config.yaml
num_hidden_layers: 14
hidden_size: 192
n_experts: 32
experts_per_token: 2
d_expert: 160
d_shared_expert: 0
hidden_act: "swiglu"
moe_layers: [0, 1, 2, 3, 4, 5, 6, 7, 8, 9, 10, 11, 12, 13]
router_score: "sigmoid"
normalize_top_k: true
routed_scale: 1.41
balance_loss: 0.00051
balance_bias: true
router_cosine_scale: 14.0
init_std_router: 0.0329
lr_router: 0.00113
num_attention_heads: 3
num_key_value_heads: 3
head_dim: 64
vocab_size: 20267
norm: "rmsnorm"
norm_place: "pre"
norm_eps: 1e-06
positions: "rope"
rope_theta: 10000.0
rope_fraction: 1.0
qk_norm: false
attn_scale: 0.125
tie_word_embeddings: false
parallel_block: false
init: "uniform"
init_std_qkv: 0.0165
init_std_o: 0.0
init_std_up: 0.0165
init_std_down: 0.0
optimizer: "muon"
learning_rate: 0.00828
beta1: 0.95
weight_decay: 0.016
lr_head: 0.00774
warmup_steps: 200
schedule: "cos"
final_lr_fraction: 0.1
batch_tokens: 32768
max_seq_len: 1024
doc_mask: true
train_tokens: 311200000
max_steps: 9498
dataset: "wikipedia_en"
Below are experts of layer 7 (counted from 0) of a mixture-of-experts language model. Rows are named router (the router's row for the expert) and show model dimensions 0-191. Each number is 128 + 24 x the weight over its row's rms, rounded and kept within 0 to 255. Numbers have three digits each.
After each expert's rows: "raises" lists some tokens whose logits its average output raises strongly, later layers aside. This comes from a sample of Wikipedia text that the model never trained on.

# expert 6
router:124184116132095133162118116143157118118132172109127112122099118142150142120090075133122117140150118131100145173113081120143111142122106122136130122119122122131134130174134167087123113115147196152127129129080099091092119154148090146118145127089079112141167131121151124151157121155123135149154115123138141137176123186114126105099125134181158125103112068151136131130150134139104117166130142101124130128154143142143150120152138122139120105076090131168152146176141167099123134146085146106135143133133117160117117129091149121145142088120170106148148173086110136109130191112112133110
raises: " the", " a", " ", " an", " one", " their"

# expert 12
router:103113118131118122140138153155152131124158181146194120131088080134127146150146102153144105148147092166119136162121112075147091133110134134138128157105088155142142094151150136161142125127155176110099144128144127088112118119101104155120131107084105110159156125142118158109108077127167136155126102130147134149161098158146140111091127123174118120122167102112153128133120101121138154127154086155131135115130149098175143182148141138113149138084110175123131101107115154091133140139105134100143112127079115151138107137086117129096154112146154104151155111087160098160133139120081133129
raises: " The", " In", "==", " A", " and", " ("

# expert 14
router:138118133100123106131104108099104087115110146077121118123086118127130145105101081144121067153129113165099164143130119091144123118151139121149155116122110131104141100134149125121146173152176151118125098115079136114131145133146112151107115116076098120165152080107146151119138112129163117152124131101124151155152111180110100136133116122146097124141122109100157162146126147108116128083142109115167150117183148088117090129129121138136139098119118120135102146146094198097147120166117125113102106149092128134097111117124154089096159062130124092159161125102137126126128144149072130111
raises: " the", " a", " in", " as", " on", " up"

# expert 29
router:149177136093153125148127155141139096152110159112118088118118110162140165149111095141140098111134114161112155145120162133106139168099105117101122172124100119146112082124145107097112141128166141106141119080118117102089128136093141124139119074054123107159178112112116097134100100135142084149100127083122150156142138117109143107096153134184112156102168123105153129097110127158135131141152106116125120141189169077153118129144138111135118071126150135160143133169127168116124114138130147130138158129107107100127128147098134138137130096125132112093145136120148166108141131109076145135
raises: ".", ",", "er", ".\n\n", "ance", "al"

# expert 30
router:142174120085129165164115127112111138134109198148151133132103093127125147135078073130137117158150130177107119146115114095132136111111093122130118170103092100106136099138141155136177146121172184144151144099134100157083123108182117137099116133083144124131108081099128119104128118172143142152126126122177144127167148135093155108087174128148104135099122135152146132136146117127129114119150137103111144126139136118139068136131152129122132092131132150137132121100138165124145129139140160131110162155086152132124111161116119134090154123129150120153147158102129162135136151152060106145
raises: " the", " a", " and", ".", ",", ".\n\n"

# expert 16
router:129149085128115140135122120156154109134152157135164116107120110101093182114040120155128112122119133126107159155109148082157088142145118120121147129102124111135103090144130103133152114120119162114118099090097109131115129153089127125122094148087139123113150068123153115140136105136152142156080160123130130169129095145091142159131172130196146147131135122098160162118099131123118092151174121103161145132113106092123095179142147125124142132151117138116123162159104143133140125102084142132141091121110093146137123148118171137111157100132155111169161129100162129160135130132097153150
raises: "19", "20", "4", "18", "uter", "1"

# expert 24
router:130114092123107112156133178118115106128124146131174132114107087102139126162109105120128142156148110154071134183113136095143148155134126106140143114109090145096110102099148153142153125172172141120156167094106146127100153121137134121133139173064108101137116079117151116149106111134179113118093164065201133154137151165116140112125149151170145136135120134109168108124115135107140136134180110111091127121112123118138061170131131113120134137102120111152118124119084160109140139143149132110134134124114130117143134118119133126156107113116137105143135126078137119164105135109091114078
raises: ";", ",", ":", " –", ".\n\n", " ("

# expert 1
router:132157126113121153137130131164130094144139186112125110121124094126125097132117124133145137132153141117101144111137149096111106072143142135148119169126166118112102109142147120108120122151160163108154102093077112122139105135188112145133119130091127120176115112091155112176085114132141153159128150140152168128136092160123095141104139175169153134168160106154126108146136159143161117139132131097131148128112150129141133170133146150100136124125113121168125128151077159101132093123114142073140157118119130156133138139083159160156124106099131115158184138061180143129144125128095165143
raises: "bar", "l", "p", "b", "gu", "c"

# expert 0
router:118144094091112148130109121127125127104146158119122132129117127147129141146136135147151101115150124196137145132116126106126119146116065129151140123126123099145098115137160176097108132133153168160100122089131138119109098133131144134135122145081119099126131147139167194123123129160163129134077128118139126159159125138104119140105160167176138121115113122164162117158126158124121112135142113123166122150159156124157070173146137122134158062105105173145113160143108150102144128119132118089130139162074110096139137079116177141108132089097155158124158133106136162127161141119117119070
raises: " to", " and", ".", " the", ":", " known"

# expert 20
router:148172095131100131150126131114113111125145133152163098131080115109130136118104108107151103158143147156084129139119108081134168151112115152118114135136116099126140134116124125110126110117132159097125116054095097133126107124191110099102136140088109098114150098137125132116135099118179152131099160130171153151152137197107113114122117112178134139093132124085131093130138096116150156143156127138143144133110143111116103139140119152143127092120130104138142127148071170105135118111140106107109134123083092159118139161070157146129199092105129119157133112106143107114140153117105091100
raises: ",", ".", "th", "7", " in", " and"

# expert 13
router:151153096111127104124120124160172107142137143141103111152080092105163149130087113129134122121138082138094154130107146092151150139099124148150116140102100145125111108177123142097114124108172151114122110096079121120112143141137119149089151139086092140134077103119124142140105119126165139148097099153176125160137120151129098118074127113132159146098146085125127092133118131108103188126150118171093147132130158093167103167138154138115124091115086150120110129106077139111126111133123111080117152126130114121126129130124130141146143089123158087116158141089154172126094143104078150127
raises: "ate", "ous", "osa", "os", "eral"

# expert 21
router:137117110101114141151113133122108132148146173119147093127123067098142132175112110124088110142115123133125121131125120115145084113130154141106105160104128120130114095136120155095182147104141172111161129122108125124105165096114069126118157127095096095161156104126133115148154108157130164140121118102152135172139117145135097140072108168171171130124173121103139124142105154133127132127154089102122134146101143102166121142134149136167149134134132137159147121161114145166147141117087145075135140118117092128095109114063134123127152095137124108136172142086174136157164154142102112088
raises: " which", " but", " while", " including", " although", " leading"

# expert 15
router:133182134100133170124119155176114108167129143136141132106071077137130162114117099151159119118131140098098178135116109117144116129128133162140112139141100139111087113168152140148144124141128178142125161081105108093143107099144105141120112153088105087090133112125170138102149097128154109134086150116128141135128135151096083110123147126179154150118154119090162100113127135128133117128129100114161093125084132093131134148106132146122158115095103151108138170144130142103156130121098163100089114117094087114101143131059136159128119110112135114125147129125099106112155123109111145183
raises: "ing", "ies", "ers", "ier", "on"

# expert 22
router:164131123110129134134109130150118096131141153086171092120119119130096175118102126145150156151130143119118165171122136140164108100115108145137149131120109091101085103128134130140121114112140151166126122081130129131109109117141131142105110142094086110133109105136161084097103061123197158146067128105199180136167124166120102124094133134179128122098131104118129124157131136141160155100150094114147147137134120112135111150141111105143131103089128170121094108127151136081105113109121144105137127133101115137150130123102127120151163124146175115118148165114109086163139159137094105133
raises: ".", " and", ",", " in", " of", " "

# expert 18
router:134185086154104147135113134126134101132129164139139111130118113136157142178084118129161117100116116174117124143147154115127129097116138137160100127126119103111106095149129142072120131168149149118105133107087124092135106101106093129088093171075115073114136098137142152132131133124145155127118119132135116138146110146103123106126145151209132143110153121118138127151130124140132099105158124092116125108158178110118129145135150118138153100112087129169119140142103134083206126117141104133160134127119100121154133098114098124123182120149137088177155149087148136134170124093098149141
raises: "===", "In", "==", "|", "The", "During"

# expert 25
router:132157051092150128104134120136104135125144155119164107122080096137133147136117132103117140122138122154073165155101102121105123129124132100148111124128142147141115119152156134107133121128145129086142109085132143162118163125160094152121080140074129067087098097087117149123116096124124121132125121115145181150153139196115132151115143134202171110118118112098156156114153153137103105142167089129144142105102146115138112173142120118102118137134082142149114174157125156116124124134142151082110144174097113136116117129093163121139139111131110126127132155105123169113132131136098108125
raises: " to", ".\n\n", " their"

# expert 19
router:157101088091118124123125154168117107127153169082133093112115126107129143126127080111169119144147112186095177116125138090143108125075118150131119152116090108108103138126163153098143117133156148152156141149106111102122118138159118119137114135129135099109120080085092096138109127131140168114151092083116137166162119154100122115094161162173154128114136100128183100141126150135099112128149154132102139113148129111146108166148157131131148089166119161136115132168107156128150127105131162109131116108122133136145125089106152115101168170140137088123148119111130141163127134145071175131
raises: " other", " ", " first"

# expert 11
router:148141130094125116132114142131117103140120192114135127130130087111092129153107121115150111139128101139109139168092133102115147177093106123121084123113091131105092110147155117141118094135160182129103134104085116117104131106116112146145109132098127127135099099105104110142102079134133109150088098102223142132135130150111145112112117164134115159115152107105131137130115111120126133171130105141138136139113143116153092148102139125099119142106115146150099163118119113066149141092142120119169092137107139124151112104068140139130127106142143093147143126089175116173204159131110116119
raises: ".", ",", ".\n\n", ";", " in", " of"

# expert 9
router:140150093103139134130150156147119096129123138130106106142124069118162139103109127107130104110132088149088151160141142148129114109132101123140123132099115097114100099116169114057138088130167177106148123128094098103112148123142130155126116152081094122097079076107133116156110123086141136161116137107128150144154135172107099121105143154135113133149156092109171107128152121113135149125144101120116138117123124096134121164111129135151128141132120143150143146183081140101123123161122137068076124131143135110152155152098160168159150074110132112119120147097144190136134107126091118155
raises: "hes", "her", "ely"

# expert 23
router:120146139126125160132134109116100110152104144124166113120132107112144159127097098132201110105154101116127157165101109136144122159137125117141098131129114099099127111178152116113118097147137147146133135107089128106128138134130088144121119135098133079123128079138150133144104098132168101183105106110199137155122131135113133123104151120152142127134149127098144150142147113147112149174103085127135114115098128121140094174116121140132156118116111175149123118148079168105144129088098142089131102123074128126116112093071135114131145118146138128182162122083132087133187107123103098095
raises: ";", ".", ".\n\n", ",", " in", " on"

# expert 28
router:145143108125127142149121121122122120108145160089142127112104098103110138127096125115165114127138073167089109133072115116148118145134134113133119138099065084092140109157131121104126066146146183117151127104103110110096125090186116147113107132100094131158151078127129136113132099160136114125133122116131146149174110150118116124104114187145144153086129106118122123149100140137117144131166161132150151166126131096147115125135112114146151118131154143160128115175104115149182148102081142106152158122145116121115135159092144121100137076137156092109154112124144112154173149119077132152
raises: " ", " at", " \"", " ("